python train.py --n_experts=24 --router_score="softmax" --lr_router=0.00136 --rope_theta=10000.0 --qk_norm=true --optimizer="soap_variant" --learning_rate=0.0027 --beta2=0.99 --decay_fraction=0.605 --doc_mask=true --train_tokens=1157000000 --dataset="wikipedia_en"
Below are experts of layer 4 (counted from 0) of a mixture-of-experts language model. Rows are named router (the router's row for the expert) and show model dimensions 80-119. Each number is 500 + 50 x the weight over its row's rms, rounded and kept within 0 to 999. Numbers have three digits each.
After each expert's rows: a language model's description of what the expert responds to. This comes from a sample of Wikipedia text that the model never trained on.

# expert 14
router:513503510383421471589503535524478473524497519428488419463458498490568447529576530536446436475583523556492480594547544487
Word stems before suffixes

# expert 18
router:564448608487503557575561465511374475563545495454503453499478484521386419484554545471469468541480487523569462399520382456
Inner word pieces, st

# expert 1
router:472587500532434494513420524462516438544552472469472517490484527494467530548540516518450501483440538466525429399440526527
Line breaks in lists

# expert 22
router:485396541465478536503547570586531527533460498466579534481425510545462490496520457495468445466479486491514483501443550503
Mid-word pieces, United

# expert 3
router:418447577435498423443462494478493493573504521418503562568554488437597496394424492510530553413550481576452467580502508500
Noun suffixes, word ends

# expert 16
router:537464411430641530464509509509534477476519531530505447589558464529574556467511545603573598516540541371463486493541531592
Word-final pieces, cl, one

# expert 12
router:457582408473489513533425474586519367531518573554512551552528524491507598549384487618475472531441516528450510443495416461
The word for

# expert 17
router:465514493563597488547479432488489505446498484475487496491517486518560518509466536547524570524468415377455469547445474545
Prepositions and modals

# expert 10
router:571453438597486393506496499480481422472492529514504456509432501596529543562518481540534550519410502533544469471542441547
Table pipes, headings

# expert 21
router:481459508438419555477508474508434471426502475586498548499465534476504488441471517542511456574521469413497588445564486472
Letters L and G

# expert 2
router:445479518544591444496506480453541518509459468514456467511481484442508601478514443475448441526414488530490490577460476413
Hyphens, dashes, colons

# expert 6
router:495495567512453503493512515394422464539490528529542446476499508471456453379534429513514512540484499501436484546531462477
Politics, occupations, coordinates

# expert 11
router:415564528518403556573510562509491419487486564521440496517482535506501504595451504466498532461605512598534452447594486426
Vowel "a" mid-word

# expert 20
router:455509497567531527478548556454434598522514508491532520524540461469547465478427530476497443478429508572453440450476491577
Plural and s endings

# expert 7
router:501563470528530432388522512453534559550445531526553521432532508516497562427481445554528488512495429530580547453424511495
Mid-word "am" pieces